config.toml
d_shared_expert = 0
routed_scale = 1.5
balance_loss = 0.00662
router_z_loss = 0.001
init_std_router = 0.0249
vocab_size = 32768
norm_eps = 1e-06
tie_embeddings = "early"
beta2 = 0.99
grad_clip = 2.0
seq_len = 512
train_tokens = 362800000
steps = 5536
Below are experts of layer 10 (counted from 0) of a mixture-of-experts language model. Rows are named router (the router's row for the expert), up (a neuron's input weights, with its number) and show model dimensions 0-255. Each number is 50 + 10 x the weight over its row's rms, rounded and kept within 0 to 99.
After each expert's rows: "comes after" lists some tokens at least twice as common just before its tokens as in all text. This comes from a sample of Wikipedia text that the model never trained on. Tokens count by the router's weight.

# expert 8
router:55 42 52 51 46 45 34 54 56 29 44 52 63 39 46 69 65 49 71 50 58 29 34 32 50 50 49 48 58 42 55 55 52 39 43 47 58 46 44 42 58 37 44 40 56 34 51 48 38 42 50 56 51 51 30 56 57 32 44 35 44 47 53 71 51 57 47 53 48 48 58 28 38 58 54 47 33 35 53 45 48 31 52 46 34 60 40 44 49 48 79 52 43 43 51 38 54 45 40 58 57 44 53 49 37 44 50 51 37 40 47 60 26 55 54 55 46 57 65 49 52 45 57 43 34 44 51 43 43 61 60 49 47 66 39 63 49 42 42 32 60 62 44 45 45 50 44 33 50 53 41 52 31 53 47 57 52 61 40 70 48 63 37 59 55 33 34 52 52 43 56 39 43 48 48 66 63 44 57 74 42 76 62 51 56 47 50 31 58 58 45 70 48 41 77 43 55 41 44 35 48 47 59 39 44 36 40 55 50 44 63 43 43 49 58 41 48 48 51 62 58 38 65 54 61 71 57 50 41 48 40 45 40 37 43 42 53 47 63 49 41 51 40 45 38 32 29 42 51 49 44 72 44 37 43 40
up3:69 56 43 53 48 43 49 43 49 46 43 61 67 47 41 40 58 61 47 51 54 42 41 50 42 23 55 41 44 57 41 59 67 53 19 49 36 49 51 76 57 54 52 39 40 40 48 38 39 52 57 33 40 50 62 54 54 52 53 61 42 37 60 54 42 46 47 56 43 56 54 60 51 55 44 39 38 57 38 54 42 61 62 34 41 46 35 67 60 54 60 32 48 45 53 62 77 54 29 55 56 48 64 51 44 50 49 41 44 47 44 49 45 57 38 23 37 49 64 58 50 65 58 60 45 52 55 68 30 37 62 46 64 47 52 59 44 59 37 52 48 62 59 45 21 59 43 54 48 55 38 64 47 58 34 47 26 51 36 59 55 43 37 52 53 39 52 50 37 50 45 45 48 49 37 56 44 51 58 38 45 62 65 50 54 58 54 56 45 54 60 61 62 39 61 50 49 44 64 47 53 28 49 48 54 56 43 56 59 45 45 55 56 47 52 47 41 40 49 46 41 58 75 56 53 39 72 38 41 62 41 60 59 53 50 36 36 43 29 60 50 62 42 55 36 46 57 19 48 53 45 49 58 58 49 37
up4:47 46 47 66 33 52 36 62 46 47 36 66 35 48 54 45 55 50 25 54 63 42 48 49 54 46 51 39 61 45 43 33 45 42 54 58 54 61 53 52 60 44 37 61 62 54 47 45 63 47 58 46 41 40 43 58 56 62 49 49 36 44 46 54 38 63 50 51 63 53 43 62 56 61 52 42 42 40 54 46 38 56 63 50 46 52 71 38 50 38 51 51 63 52 54 51 54 40 38 39 67 60 56 56 45 44 48 46 40 59 65 41 44 56 63 51 53 34 66 40 54 44 55 42 45 55 54 57 32 43 35 44 45 79 34 58 54 48 42 60 36 63 46 61 40 61 48 63 55 34 38 43 49 43 28 49 43 75 58 45 26 58 49 52 56 58 44 50 42 51 52 47 53 27 56 55 66 51 50 47 29 61 62 66 50 42 54 22 44 51 49 58 59 47 62 68 42 48 52 41 63 28 47 30 49 58 59 46 47 44 56 56 42 20 55 38 51 42 47 56 36 53 52 37 43 39 36 43 49 68 50 70 49 51 52 67 64 42 54 58 32 48 46 47 55 43 42 42 55 28 57 40 67 52 64 37
up5:40 50 56 53 42 70 30 57 57 43 52 62 44 47 47 50 57 55 65 37 59 41 71 51 44 37 54 56 55 39 48 62 49 58 47 35 53 50 65 20 49 56 51 41 45 56 46 55 65 51 52 38 50 63 29 52 66 62 41 43 34 41 54 46 53 78 46 61 50 48 49 50 35 37 49 58 35 41 59 40 54 57 56 37 57 50 49 60 70 45 45 55 38 48 50 25 31 57 40 56 41 65 62 51 54 63 42 46 36 50 60 49 40 49 50 48 65 38 50 58 55 34 64 43 58 51 57 66 51 66 49 40 56 53 58 47 62 61 38 44 42 54 39 43 65 53 48 40 62 46 47 60 61 47 54 55 59 62 33 50 32 54 48 36 47 53 53 45 48 40 57 58 41 43 52 83 42 59 58 51 39 52 39 44 51 39 52 53 48 34 31 32 44 44 51 46 45 58 40 52 54 54 55 53 53 42 40 57 37 51 58 35 62 44 41 51 52 48 45 43 66 35 44 51 53 54 54 47 30 41 47 20 66 40 71 73 65 55 43 51 55 54 37 45 63 34 39 56 62 58 53 52 33 50 59 52
comes after: " was", " is", " were", " be", " a", " been"

# expert 46
router:35 54 39 72 52 33 51 61 60 41 48 37 56 32 29 73 60 63 46 38 63 48 49 46 51 35 23 68 57 50 50 36 56 36 43 46 64 51 43 44 46 42 45 38 57 46 63 42 46 50 51 55 79 63 54 54 43 39 63 35 42 48 57 83 62 66 32 53 59 51 63 41 44 47 68 61 36 40 50 53 36 54 51 44 39 60 52 47 53 58 40 55 66 65 56 63 50 31 38 57 51 49 48 44 46 45 41 53 50 41 45 51 45 61 54 52 42 50 51 55 68 50 58 54 35 33 53 44 62 46 68 64 37 52 51 44 55 33 31 44 66 47 49 60 64 65 62 55 45 48 57 49 46 50 39 57 49 47 47 52 54 61 41 47 70 44 39 44 50 36 56 42 48 50 45 55 60 46 61 67 55 54 59 37 43 36 50 55 53 53 73 41 56 46 62 53 60 51 53 46 42 52 64 55 45 48 23 43 42 55 61 48 39 54 60 42 50 51 43 43 69 50 71 40 53 62 38 46 47 55 32 46 61 50 61 44 46 49 65 59 47 42 40 56 43 32 42 45 41 47 47 64 48 36 41 48
up3:49 48 59 27 48 53 35 51 49 44 64 38 46 50 57 49 44 66 40 36 39 63 36 38 69 59 69 42 72 58 40 50 56 59 58 37 55 40 57 49 46 49 53 56 30 49 56 68 45 48 46 52 44 59 40 52 53 54 44 50 52 43 51 50 43 48 48 50 72 42 61 53 32 48 53 46 62 59 38 32 38 64 33 69 44 56 30 52 54 54 58 44 59 63 58 62 62 46 48 55 50 39 51 67 44 34 51 33 50 64 49 50 63 44 54 52 52 56 48 64 47 57 47 25 51 46 41 59 58 53 61 55 66 41 34 54 34 57 59 53 49 28 45 36 66 57 65 42 58 53 56 55 50 57 58 65 39 52 43 58 54 51 47 49 58 38 42 41 59 62 68 44 57 42 54 49 52 48 61 63 38 61 48 52 27 49 38 45 44 71 55 51 45 42 65 73 40 44 64 50 52 62 58 57 47 62 29 53 40 40 46 49 37 45 47 50 52 41 52 44 51 39 51 50 42 62 35 49 76 44 27 33 35 60 41 60 37 48 58 58 40 43 57 48 43 44 47 60 66 44 43 80 37 47 47 52
up4:59 51 33 43 46 41 48 66 41 41 50 57 56 42 56 46 33 49 50 48 63 67 57 52 31 47 53 53 38 55 38 76 47 71 73 51 47 60 66 40 38 48 43 34 59 40 40 58 53 53 49 32 61 59 51 50 60 35 45 43 26 45 49 47 51 34 48 39 34 58 55 46 49 48 58 40 54 45 44 56 40 72 65 53 52 48 57 68 54 59 50 59 45 55 44 36 68 65 54 49 56 44 62 49 58 49 48 54 49 48 47 48 42 60 55 40 46 37 52 56 64 53 56 54 57 53 45 49 51 52 59 45 46 39 55 44 54 27 67 51 41 57 44 34 77 49 55 68 47 26 38 44 44 44 55 46 59 47 44 46 21 59 52 58 67 57 38 59 56 53 60 52 51 74 73 45 41 56 51 41 57 38 24 37 44 52 32 53 63 46 47 53 29 58 46 65 38 56 62 50 33 52 48 64 43 61 71 58 55 41 64 47 56 61 56 48 45 46 40 56 44 43 60 63 53 53 48 54 57 45 51 52 43 62 45 48 67 52 40 55 42 57 70 48 36 67 50 54 53 52 35 61 47 41 42 40
up5:52 46 49 51 50 26 62 58 37 57 54 55 53 35 59 42 29 72 45 25 32 45 40 50 61 56 42 47 50 44 54 44 61 38 48 55 43 55 57 52 44 50 56 36 57 61 39 40 53 48 43 55 53 55 57 49 49 45 59 48 31 52 52 59 49 72 51 32 42 63 58 57 44 56 45 49 68 52 48 68 51 45 49 56 35 53 64 40 54 73 33 32 58 48 51 39 52 65 48 57 49 52 37 35 65 52 38 39 31 36 53 57 33 59 41 53 33 59 50 61 55 50 70 71 29 30 41 43 51 49 62 44 58 52 66 29 61 47 40 53 63 36 45 39 46 45 53 49 35 50 60 31 37 38 52 44 48 58 52 58 68 49 67 54 42 63 53 46 62 48 37 55 59 62 43 34 47 51 52 57 47 43 49 51 43 63 62 57 58 68 39 46 48 63 52 34 38 47 56 42 45 68 28 51 61 45 67 65 42 44 58 55 42 61 55 51 49 38 52 58 57 42 63 53 70 57 41 61 58 58 36 59 41 55 55 43 48 56 50 42 46 44 49 56 35 62 73 44 54 45 49 38 45 46 54 45
comes after: " the", " a", " The", " and", "'s", "The"

# expert 31
router:49 54 31 66 67 31 45 62 53 50 49 51 52 47 43 61 62 60 53 39 58 44 46 52 43 47 29 41 69 36 58 44 65 39 40 25 53 66 36 37 61 47 46 50 50 31 62 50 42 54 65 54 66 45 53 54 48 47 54 50 50 56 65 87 55 56 44 42 59 52 41 50 53 50 56 55 46 39 41 51 54 62 44 45 49 62 49 31 44 58 63 62 51 48 56 40 39 38 59 50 58 43 35 51 42 39 48 60 51 48 51 47 48 59 50 52 31 69 51 55 63 50 55 39 59 36 38 31 42 47 47 47 51 58 54 47 43 54 55 55 51 50 47 48 54 59 53 54 42 51 79 62 43 54 42 60 52 45 57 59 53 61 52 52 64 47 47 33 49 45 55 28 29 61 38 50 70 52 67 58 69 65 56 30 44 54 48 47 57 59 53 53 54 52 69 46 63 34 40 53 40 42 66 56 47 57 34 51 38 43 62 30 45 48 69 33 56 49 48 55 65 49 74 53 58 64 39 53 40 51 44 34 51 43 53 53 40 60 61 43 45 48 31 53 53 38 49 41 57 38 58 77 49 37 56 53
up3:43 53 60 71 57 33 54 76 58 60 53 43 38 52 55 61 54 64 45 41 50 35 38 53 44 46 57 38 40 34 57 42 69 48 60 41 26 48 40 66 49 50 62 37 44 65 40 47 61 54 62 47 56 58 62 40 52 39 63 43 43 49 59 58 56 53 68 57 35 41 54 47 47 45 60 59 56 53 32 28 32 40 47 43 43 42 40 55 48 45 57 43 57 56 45 48 65 44 55 51 46 41 52 43 44 51 45 66 52 65 45 56 55 47 55 52 46 44 45 27 57 40 47 48 57 62 64 41 54 40 36 45 65 54 49 67 55 40 69 61 46 66 61 33 28 51 50 53 55 49 62 28 48 56 48 57 58 52 57 59 44 37 46 57 38 56 49 44 38 44 57 38 50 39 72 41 63 62 44 47 56 41 54 42 44 61 40 56 61 52 50 57 34 35 47 47 46 54 36 30 65 45 63 51 53 51 44 30 41 54 42 52 57 59 39 42 66 62 51 51 40 69 64 36 56 42 37 27 45 64 46 44 46 47 43 41 56 57 40 52 53 54 65 35 59 60 62 77 35 43 46 57 42 31 60 54
up4:61 39 37 38 44 37 35 53 56 52 63 68 57 39 49 50 63 40 57 55 53 54 50 62 44 53 42 55 49 61 73 54 56 51 35 58 32 46 49 46 43 58 50 70 46 42 63 53 50 63 38 52 48 46 53 46 51 63 60 55 62 46 35 63 53 47 50 54 39 48 42 51 44 42 54 52 56 60 65 54 62 47 65 64 44 58 51 54 55 38 36 56 35 48 46 49 66 51 22 34 50 40 55 50 62 38 29 47 23 55 39 66 40 44 52 61 46 54 64 38 49 66 64 37 52 42 51 42 43 51 51 30 32 55 45 39 55 57 31 39 47 65 41 43 44 27 49 50 48 62 46 40 47 52 35 40 35 41 59 54 47 26 42 45 61 54 33 36 51 54 53 28 47 64 51 58 54 63 46 55 43 45 51 62 50 51 56 43 52 57 52 39 43 54 63 51 53 36 49 55 65 41 59 36 62 47 62 48 42 42 41 39 54 64 56 45 47 47 46 53 44 28 43 57 47 54 42 51 40 41 45 63 67 46 37 28 63 55 45 51 55 34 45 63 32 46 30 56 65 28 76 49 57 46 41 48
up5:51 64 49 32 37 43 57 67 41 42 52 63 42 52 54 52 36 51 61 65 25 63 54 45 35 65 46 55 69 58 55 50 45 56 49 53 66 62 51 46 70 59 64 69 54 40 35 43 34 41 57 45 51 43 80 60 64 65 53 49 41 24 55 49 51 40 43 52 45 70 49 71 37 58 42 52 63 54 57 54 41 49 53 44 52 52 50 45 51 55 36 40 63 49 55 51 57 55 53 45 51 56 42 59 63 54 45 56 43 47 39 61 42 36 47 33 35 53 58 48 66 54 57 56 45 49 49 62 60 51 49 44 46 48 33 61 57 51 58 39 50 52 61 61 60 54 52 61 37 53 36 52 61 61 53 40 40 53 52 58 30 56 60 76 63 54 34 40 62 55 40 62 30 61 33 55 42 61 58 44 61 55 68 66 37 40 61 43 43 57 50 44 52 47 52 47 50 48 44 44 42 45 53 49 47 63 36 40 55 70 65 48 42 53 53 46 53 79 35 43 50 54 38 66 40 63 46 56 50 45 58 52 59 40 45 45 36 51 55 58 37 32 55 54 56 39 50 37 54 25 49 52 46 74 49 48
comes after: " the", " a", "|", " The", "The", " his"

# expert 12
router:47 59 49 51 55 49 45 60 51 37 47 38 62 31 38 55 61 69 52 49 58 46 58 62 55 47 37 50 55 43 60 44 46 48 31 45 59 55 45 37 57 39 40 40 49 36 56 53 34 55 59 50 81 40 58 71 39 44 67 52 40 61 53 64 53 55 45 45 48 53 57 43 45 43 53 71 52 33 39 47 52 60 47 41 48 61 52 46 44 57 52 58 58 63 63 40 42 49 50 71 52 46 52 52 45 40 40 56 48 51 51 44 53 59 64 49 39 60 65 42 54 51 53 42 48 48 33 47 43 55 49 53 34 67 45 48 35 50 52 43 54 47 39 52 62 54 47 56 49 40 72 64 34 52 41 56 65 48 46 50 51 56 49 40 59 34 43 33 44 35 45 46 50 48 38 54 51 44 69 61 63 53 60 28 55 49 57 43 48 65 72 67 60 59 66 44 59 21 51 41 60 37 53 62 50 38 29 69 50 41 67 58 69 66 54 48 45 57 28 50 69 49 60 35 58 61 46 73 49 59 45 51 44 49 54 40 59 53 51 63 58 37 36 54 47 46 48 37 61 46 53 61 40 23 33 57
up2:48 47 49 58 54 43 39 61 39 48 69 56 51 45 49 45 48 52 42 40 52 40 56 55 61 54 61 48 56 41 34 39 23 67 45 56 34 66 38 52 57 62 45 59 22 41 43 50 46 40 60 31 48 35 42 49 43 39 61 42 56 36 36 45 59 52 48 47 43 73 45 58 63 29 59 45 62 38 53 70 50 36 36 44 53 62 49 43 57 35 38 58 68 63 61 31 55 45 51 43 59 33 45 27 49 51 48 71 64 58 59 44 59 51 58 52 45 61 61 64 62 58 57 41 36 44 60 47 42 49 49 63 51 51 51 64 60 39 40 45 70 50 57 42 62 33 60 48 63 39 50 44 58 48 46 46 53 49 41 34 42 58 47 60 44 45 53 52 54 51 62 48 45 54 67 28 48 44 59 53 44 59 62 48 36 66 72 57 56 50 44 50 51 60 34 47 24 31 48 32 44 50 35 53 52 55 49 56 64 53 56 33 59 51 43 61 62 63 36 51 35 52 39 52 52 52 57 47 51 49 55 45 45 79 40 58 55 47 49 72 45 45 54 56 50 44 42 57 56 41 55 58 46 66 54 43
up3:35 63 47 42 52 38 52 40 57 39 51 49 49 40 60 72 53 40 42 33 60 47 56 54 59 48 43 59 44 49 35 38 32 75 49 46 61 37 24 52 46 39 59 60 60 51 40 30 59 57 53 73 28 40 58 48 33 45 66 71 53 51 51 50 36 47 55 45 65 58 50 71 54 41 45 40 39 63 63 52 66 38 72 46 35 37 48 50 50 44 63 44 61 56 54 45 59 55 53 65 24 53 53 57 53 39 52 71 45 72 65 60 40 43 54 56 45 44 44 44 55 45 62 45 46 56 47 49 58 66 52 56 42 49 56 58 47 60 48 57 64 26 52 42 52 51 40 62 52 51 43 45 53 36 46 42 46 35 58 50 43 51 49 51 61 58 77 52 34 52 43 45 47 50 64 51 45 54 44 60 53 58 43 54 35 53 60 19 60 56 62 42 40 35 56 52 62 46 61 44 58 48 45 57 29 69 51 48 50 49 50 55 50 57 51 49 37 61 59 49 59 50 42 63 37 62 45 58 61 54 42 28 72 43 34 53 45 43 51 53 46 50 63 44 54 40 48 45 48 52 43 47 48 69 51 49
up4:57 58 58 51 58 44 54 54 48 64 52 65 42 44 40 35 66 45 58 45 45 46 57 56 46 46 47 47 42 54 51 48 44 35 53 59 38 52 37 46 45 67 48 69 64 50 54 65 68 48 69 71 36 52 45 33 44 51 53 51 36 45 36 45 23 45 38 68 51 35 69 61 60 35 33 57 63 54 15 49 50 52 50 62 47 63 44 57 51 64 46 44 77 59 54 55 50 40 39 32 66 51 50 44 44 53 46 52 48 43 62 59 48 61 55 48 60 53 49 43 52 64 48 53 55 49 46 56 51 40 57 38 47 49 54 47 57 54 62 48 48 59 41 59 55 13 63 59 59 35 46 50 49 61 29 51 60 65 40 47 51 55 55 53 46 42 58 52 47 62 65 55 42 48 43 47 61 36 38 60 29 62 31 65 59 57 56 52 47 62 56 52 63 42 41 54 51 50 55 38 58 57 53 42 47 37 43 35 41 50 57 55 63 38 64 63 27 38 52 46 50 36 50 52 60 44 51 46 52 61 50 33 46 40 42 36 59 59 31 48 52 64 59 42 43 44 44 54 51 66 41 70 55 40 47 32
comes after: " the", " The", " a", "),", " an", ":"

# expert 4
router:37 36 54 49 53 40 39 60 53 41 45 40 49 45 44 49 61 57 65 51 66 44 56 34 33 51 52 61 49 49 52 33 61 45 56 30 52 70 41 37 35 40 50 64 52 37 56 48 38 50 48 74 46 31 44 55 40 51 57 40 51 40 57 60 61 59 50 33 47 52 54 42 55 30 68 50 43 50 62 40 47 64 41 50 52 62 46 55 50 63 50 56 60 61 68 52 42 48 48 55 53 44 49 59 41 34 51 62 45 69 36 59 41 49 54 60 40 53 54 42 60 58 56 64 31 42 51 41 52 57 59 52 54 68 48 49 39 44 46 40 61 54 47 49 61 55 49 48 45 46 61 46 36 47 30 57 76 75 44 74 57 62 59 41 62 43 45 54 27 36 53 48 46 44 43 63 45 44 63 62 59 52 56 52 51 39 59 52 59 52 49 43 54 68 58 43 65 39 43 47 51 27 62 48 26 43 57 60 63 34 49 46 35 38 52 35 68 69 51 60 49 49 51 20 65 60 38 55 40 56 51 45 40 41 55 56 39 49 65 48 51 55 54 40 38 33 44 50 60 47 57 56 54 42 50 66
up2:22 48 39 76 45 43 62 43 58 48 63 43 27 53 49 39 55 58 63 55 57 52 59 47 54 39 48 33 47 45 51 58 45 33 54 42 51 53 49 59 46 51 41 53 37 44 59 43 68 54 46 49 41 53 50 67 45 39 48 59 44 52 42 42 61 64 53 71 64 54 42 49 60 56 40 38 44 38 49 41 39 50 32 59 42 54 47 62 38 48 42 46 48 50 67 40 47 44 33 48 57 43 37 54 46 49 57 56 60 36 55 63 63 56 44 37 40 54 41 33 59 63 54 62 58 51 60 52 38 49 38 38 46 48 34 51 43 43 41 65 31 48 39 65 46 45 47 55 31 63 61 19 45 41 47 57 38 43 47 69 47 48 48 52 47 51 58 40 49 43 62 55 55 53 46 27 53 32 44 31 51 45 54 53 58 41 67 58 70 43 54 59 26 62 40 61 38 46 66 46 53 43 47 40 29 43 57 44 48 49 52 50 55 65 59 54 55 50 47 56 46 48 44 50 57 71 53 65 47 33 54 57 52 22 66 53 46 36 58 47 50 59 50 44 54 62 62 23 50 31 41 38 40 58 62 49
up3:36 47 48 62 41 56 60 51 59 67 50 65 73 40 55 61 42 59 58 51 66 60 52 60 31 60 53 68 62 59 50 52 39 46 70 50 70 51 59 36 62 60 35 59 34 36 41 66 42 60 49 57 38 53 63 53 43 56 40 43 55 51 64 52 49 57 57 44 36 53 39 36 34 59 62 38 48 34 53 49 43 72 31 52 69 30 66 53 56 48 46 46 34 47 51 43 49 56 55 46 40 46 42 38 44 30 56 43 38 63 51 44 64 55 50 44 50 62 35 34 44 46 53 57 54 38 53 51 67 62 66 48 56 70 44 51 46 49 44 53 50 49 40 52 53 56 44 66 42 26 43 32 50 56 38 61 46 47 30 48 56 45 66 60 63 44 46 37 52 47 55 33 54 45 45 41 46 46 36 40 50 45 50 45 53 62 72 45 47 50 53 44 57 55 63 42 54 46 57 39 57 34 37 51 46 59 54 43 47 32 48 49 61 51 49 66 44 58 46 69 45 47 38 43 42 34 44 47 31 34 31 40 68 52 62 45 58 58 68 47 57 62 42 64 43 35 44 38 57 54 41 49 43 64 53 60
up4:46 46 25 60 55 82 57 57 40 66 32 67 59 58 51 49 45 55 52 51 62 53 54 54 42 54 52 68 53 66 29 51 59 55 57 37 52 43 35 42 49 39 38 56 47 64 55 50 51 49 59 61 62 48 47 47 59 44 53 44 62 66 55 47 60 69 44 49 41 50 43 42 68 48 49 47 40 76 69 55 67 39 50 55 58 56 28 52 48 41 72 50 40 54 53 35 58 43 43 54 43 49 50 51 57 42 43 42 50 69 36 33 19 56 49 53 59 46 46 55 44 43 61 36 42 57 44 29 35 35 43 61 61 43 53 45 53 37 42 37 54 63 44 51 39 50 61 36 55 67 47 62 51 55 54 52 55 51 43 44 51 36 77 44 40 63 51 59 43 55 35 36 47 44 46 38 57 34 43 62 53 38 47 65 48 58 31 56 55 61 44 49 58 40 47 57 49 38 47 48 37 59 60 61 55 55 51 54 49 53 51 52 53 33 51 47 49 50 44 59 57 51 65 49 57 66 45 61 61 72 54 60 44 42 46 47 47 49 51 59 48 55 42 50 58 24 39 55 63 65 60 29 52 59 39 68
comes after: " |", " on", " September", " in", " January", " February"

# expert 23
router:51 53 34 52 55 41 46 54 56 45 52 33 58 36 46 60 71 46 54 53 71 42 58 45 52 23 51 60 56 41 67 36 56 46 41 52 60 53 50 52 59 42 44 54 51 39 65 39 45 53 60 48 66 49 50 53 32 40 63 37 57 70 66 63 71 64 48 40 59 32 44 26 48 46 53 60 50 42 30 64 43 55 40 51 46 57 47 50 49 58 53 57 60 61 49 28 56 21 45 76 48 49 42 43 50 34 38 59 43 45 43 49 24 51 47 55 43 62 62 42 48 72 53 35 49 39 38 40 43 49 43 57 37 57 32 51 51 46 40 39 51 49 35 53 49 60 52 47 45 57 64 54 41 33 33 51 70 48 52 46 62 49 43 48 65 45 39 50 34 50 53 48 49 48 50 69 70 41 60 55 60 52 48 36 50 45 42 49 59 55 64 51 58 54 58 45 45 34 48 46 31 42 59 52 36 47 42 57 33 40 60 46 48 52 64 48 45 52 52 65 52 34 54 44 63 63 38 55 48 58 49 51 50 45 51 45 56 50 71 44 49 35 31 49 49 36 40 47 41 36 45 73 40 43 41 53
up4:51 54 56 39 62 77 60 38 71 58 56 62 59 56 37 51 36 42 62 62 48 44 53 51 44 51 37 53 42 49 62 57 45 48 43 55 65 55 61 40 58 60 55 48 43 68 48 48 56 50 51 50 47 50 38 52 55 53 50 62 57 40 46 54 46 55 42 63 46 57 39 37 37 63 46 51 46 56 39 67 52 45 51 44 48 70 62 36 49 41 56 46 51 57 31 30 63 49 45 43 44 53 50 60 37 55 49 50 28 59 40 43 50 65 46 37 69 52 54 63 56 50 51 49 52 58 43 37 35 56 48 25 48 54 59 53 51 55 43 51 59 46 43 69 40 35 71 37 53 54 48 61 48 63 65 60 46 46 62 76 37 48 61 35 45 47 55 48 54 40 63 50 32 32 38 44 57 56 73 54 35 58 51 41 29 47 56 43 53 43 29 70 44 38 58 62 44 21 30 41 42 51 42 76 47 32 58 37 40 55 45 37 34 65 58 57 53 56 51 45 67 38 37 58 55 34 37 44 58 35 53 58 50 43 49 61 55 52 41 50 45 58 43 62 38 52 59 39 57 46 45 41 49 56 53 52
up5:39 56 71 65 57 58 53 54 62 42 40 68 45 44 37 60 57 48 51 39 50 36 71 39 47 59 45 50 36 46 61 53 42 70 53 50 64 46 40 76 38 51 32 47 55 46 52 51 38 32 57 55 38 40 57 49 37 48 55 47 60 37 56 54 71 45 65 44 43 43 40 56 63 56 32 46 52 44 54 53 36 18 32 51 63 68 71 42 48 54 56 59 70 70 60 29 38 45 37 62 28 58 47 46 51 74 52 52 41 60 38 56 48 48 62 49 55 53 43 37 41 57 46 63 61 49 48 34 65 45 57 47 48 59 35 46 51 50 36 53 43 46 53 44 57 40 45 49 47 40 57 47 36 54 52 60 38 60 66 52 40 52 46 52 60 51 72 50 46 38 50 51 57 60 44 46 53 44 59 50 49 63 60 55 53 58 52 42 48 60 37 39 52 53 57 45 29 51 49 51 38 49 35 56 39 59 39 39 54 53 44 46 50 61 49 38 63 57 54 58 39 60 49 49 62 57 47 52 45 48 44 64 52 56 75 55 64 54 54 43 49 35 61 72 59 36 48 70 54 46 57 38 70 61 36 61
up6:44 51 62 43 74 43 41 46 51 53 61 44 59 42 48 50 52 57 61 35 49 57 29 39 44 39 48 30 68 44 45 50 53 46 38 59 35 60 51 70 47 25 51 63 39 34 46 61 47 62 50 65 49 48 48 35 39 56 67 50 47 44 48 44 54 40 34 51 44 40 46 43 47 50 44 58 53 66 34 68 35 36 46 59 38 42 40 50 50 57 61 55 39 69 46 60 59 51 35 50 45 57 49 59 40 38 50 49 69 55 45 55 51 53 33 34 39 41 36 34 57 37 55 62 53 41 36 59 57 40 36 44 53 46 55 37 45 52 46 56 39 55 48 48 57 52 69 49 56 39 57 52 51 49 40 39 39 40 49 59 54 40 47 61 56 66 63 63 43 61 49 63 65 36 39 44 66 31 41 61 50 38 46 50 39 66 34 62 30 32 64 32 50 33 34 42 56 36 62 39 53 54 79 35 52 55 53 53 53 54 57 56 38 48 43 54 51 40 41 54 51 48 44 71 48 43 50 55 57 48 49 38 61 43 57 43 62 48 50 40 71 45 44 59 58 32 54 56 45 52 49 55 56 59 49 73
comes after: " a", " of", " the", " an", " with", " his"